{
  "n_layer": 11,
  "d_model": 192,
  "n_experts": 80,
  "experts_per_token": 3,
  "d_expert": 64,
  "d_shared_expert": 0,
  "activation": "geglu",
  "moe_layers": [3, 4, 5, 6, 7, 8, 9, 10],
  "router_score": "softmax",
  "normalize_top_k": true,
  "routed_scale": 1.73,
  "balance_loss": 0.00421,
  "balance_bias": false,
  "init_std_router": 0.0293,
  "lr_router": 0.00113,
  "vocab_size": 32768,
  "norm": "rmsnorm",
  "norm_eps": 1e-06,
  "tie_embeddings": true,
  "optimizer": "adamw",
  "lr": 0.00208,
  "beta1": 0.95,
  "beta2": 0.99,
  "grad_clip": 1.0,
  "batch_tokens": 65536,
  "seq_len": 512,
  "train_tokens": 476200000,
  "steps": 7267,
  "dataset": "wikipedia_en"
}
Below are experts of layer 3 (counted from 0) of a mixture-of-experts language model. Rows are named router (the router's row for the expert) and show model dimensions 48-95. Each number is 128 + 24 x the weight over its row's rms, rounded and kept within 0 to 255.
After each expert's rows: "comes after" lists some tokens at least twice as common just before its tokens as in all text; "comes before" lists some tokens at least twice as common just after its tokens as in all text. This comes from a sample of Wikipedia text that the model never trained on. Tokens count by the router's weight.

# expert 24
router [ 99 117 125 163 109 160 133  96 145 176  95 135 111 116 150 130 127 122 119 135 145  88  85 163 154 128 100 169 127 121 128 149 107 118  98 188 121 136 117 109 156 151 161 165 141 157 182 136]
comes after: "\n", "\n\n", " |", " |  |", " U.", " |  | C"
comes before: "\n", "\n\n", "S.", "| ", "C.", " The"

# expert 27
router [113 147 151 148 120 132  93 120 117 119 155 129 150 108 124 115 129 148 143 118 136 100 144 142 160 130 150 137 150  85  91 150 129 114 127 105 139 153 115  86 118 115 163 110 126 174 119  73]
comes after: "\n\n", "\n", ")", "i", " list", "rd place, bronze"
comes before: "1", "2", "\n\n", "3", "4", "5"

# expert 20
router [141 101 141  91 137 117 129 175 131 157 144  93 151 130 134 117 116 112 171 136 109 112 106 136 134 135  91 155 111  96 120 136 149 134 143 106 101 152 114 129 150 159 100 132 105 180 143 153]
comes after: "| ", " | ", " ", ", ", "–", " ("
comes before: ", ", ".", "–", " | ", ":", ","

# expert 70
router [115 133 149 121 145 155 132 123 140 140 122 105  93 128  90 137  91 115 106 128 129  81 135 126 147 139 126 149 137  95 132 136 104 107  66 133 110  92  96 132 104 105 122 141  88 154 124 122]
comes after: "0", "3", "1", "4", "5", "7"
comes before: "0", "1", "2", "3", "4", "5"

# expert 56
router [ 81 101 161 121 111 137 156 107 120 155 140 121  98 164 122 117 165  90  66 172 122 130 119 153 165 117 121 161 123 118 109 106  71  96 117 149 135 117 143 117 101 139 190  94 147 155  89 112]
comes after: "–", " | ", " / (", "-", "_{", " | +"
comes before: "\n", " | ", "\n\n", " |", "}", "; "

# expert 11
router [ 56 107 118 134 121 124  96 115 152 127 140 124 107 115 130 121 122 126 104 139 138 130 140 149 141 152 130 156 159  98  87 116 113 135 145 108 123 163 127  82 132 111 141 103 148 119 139  86]
comes after: " |", ")", " |  |", "==", "===", " =="
comes before: "| ", "-", "|", "- ", "  -", "|  |"

# expert 31
router [145  92 169 112 106 172 150 122 133 134 117  87 128 140 113 114  98 130 103  92 100 130 123 129  92 113 133 162 110 138 145 142 160 114 137 113 139 154 100 111 110 127 104 159  88 135 108 100]
comes after: "1", "2", ",", "| ", "881", "284"
comes before: "–", ")", " | ", ".", " |", ","

# expert 34
router [132  54 133 153 148 125 112 120 146 130 151  93  97 112 140 107  92 117  77 144 110 127 114  74 141 148 178 156 138 104 124 122 164 108 101 145 117 122 146 140 111 108 121 130 159 129 132 108]
comes after: "\n", " |", " |  |", " |  |  |", "L |", "0"
comes before: "| ", "\n", "|", "2", "|  |", "1"

# expert 67
router [136 130 152 161 120 148 129 122 112 112 152 122  94 149 159 167 126  55 140 149 100  90 111 132 125 140 144 148 147 113 114 107 138 158 111 116 137 116 122 119 135 110  78 135 100 101 130 172]
comes after: "1", "2", "3", "0", "4", "6"
comes before: "0", "1", "3", "2", "4", "6"

# expert 45
router [114 123 142 133 126 110 129 115 133 113  94 142 129 172 126 139 143 158 116 135 148 133 129 141 108 110 179 136 166 142 122  89 104 148 135 124 164 143 107 153 105 115 130 147 164 112  94 105]
comes after: ".", " c", " b", " C", " g", " r"
comes before: ") | ", " | ", "% | ", " |", " (", "% |"

# expert 78
router [127 138 117 193 116 139 149 116 158 133 106 125 101 190 123 180  93 103 142 119 104 145 129  92 102 151 161 160 169 107 144  97 121 136  87 142  92  72 136 156 147  86 155 110 139 111 150 126]
comes after: " | ", "; ", ") | ", " |  | ", " (", "% | "
comes before: " | ", ".", "; ", " |", ",", "–"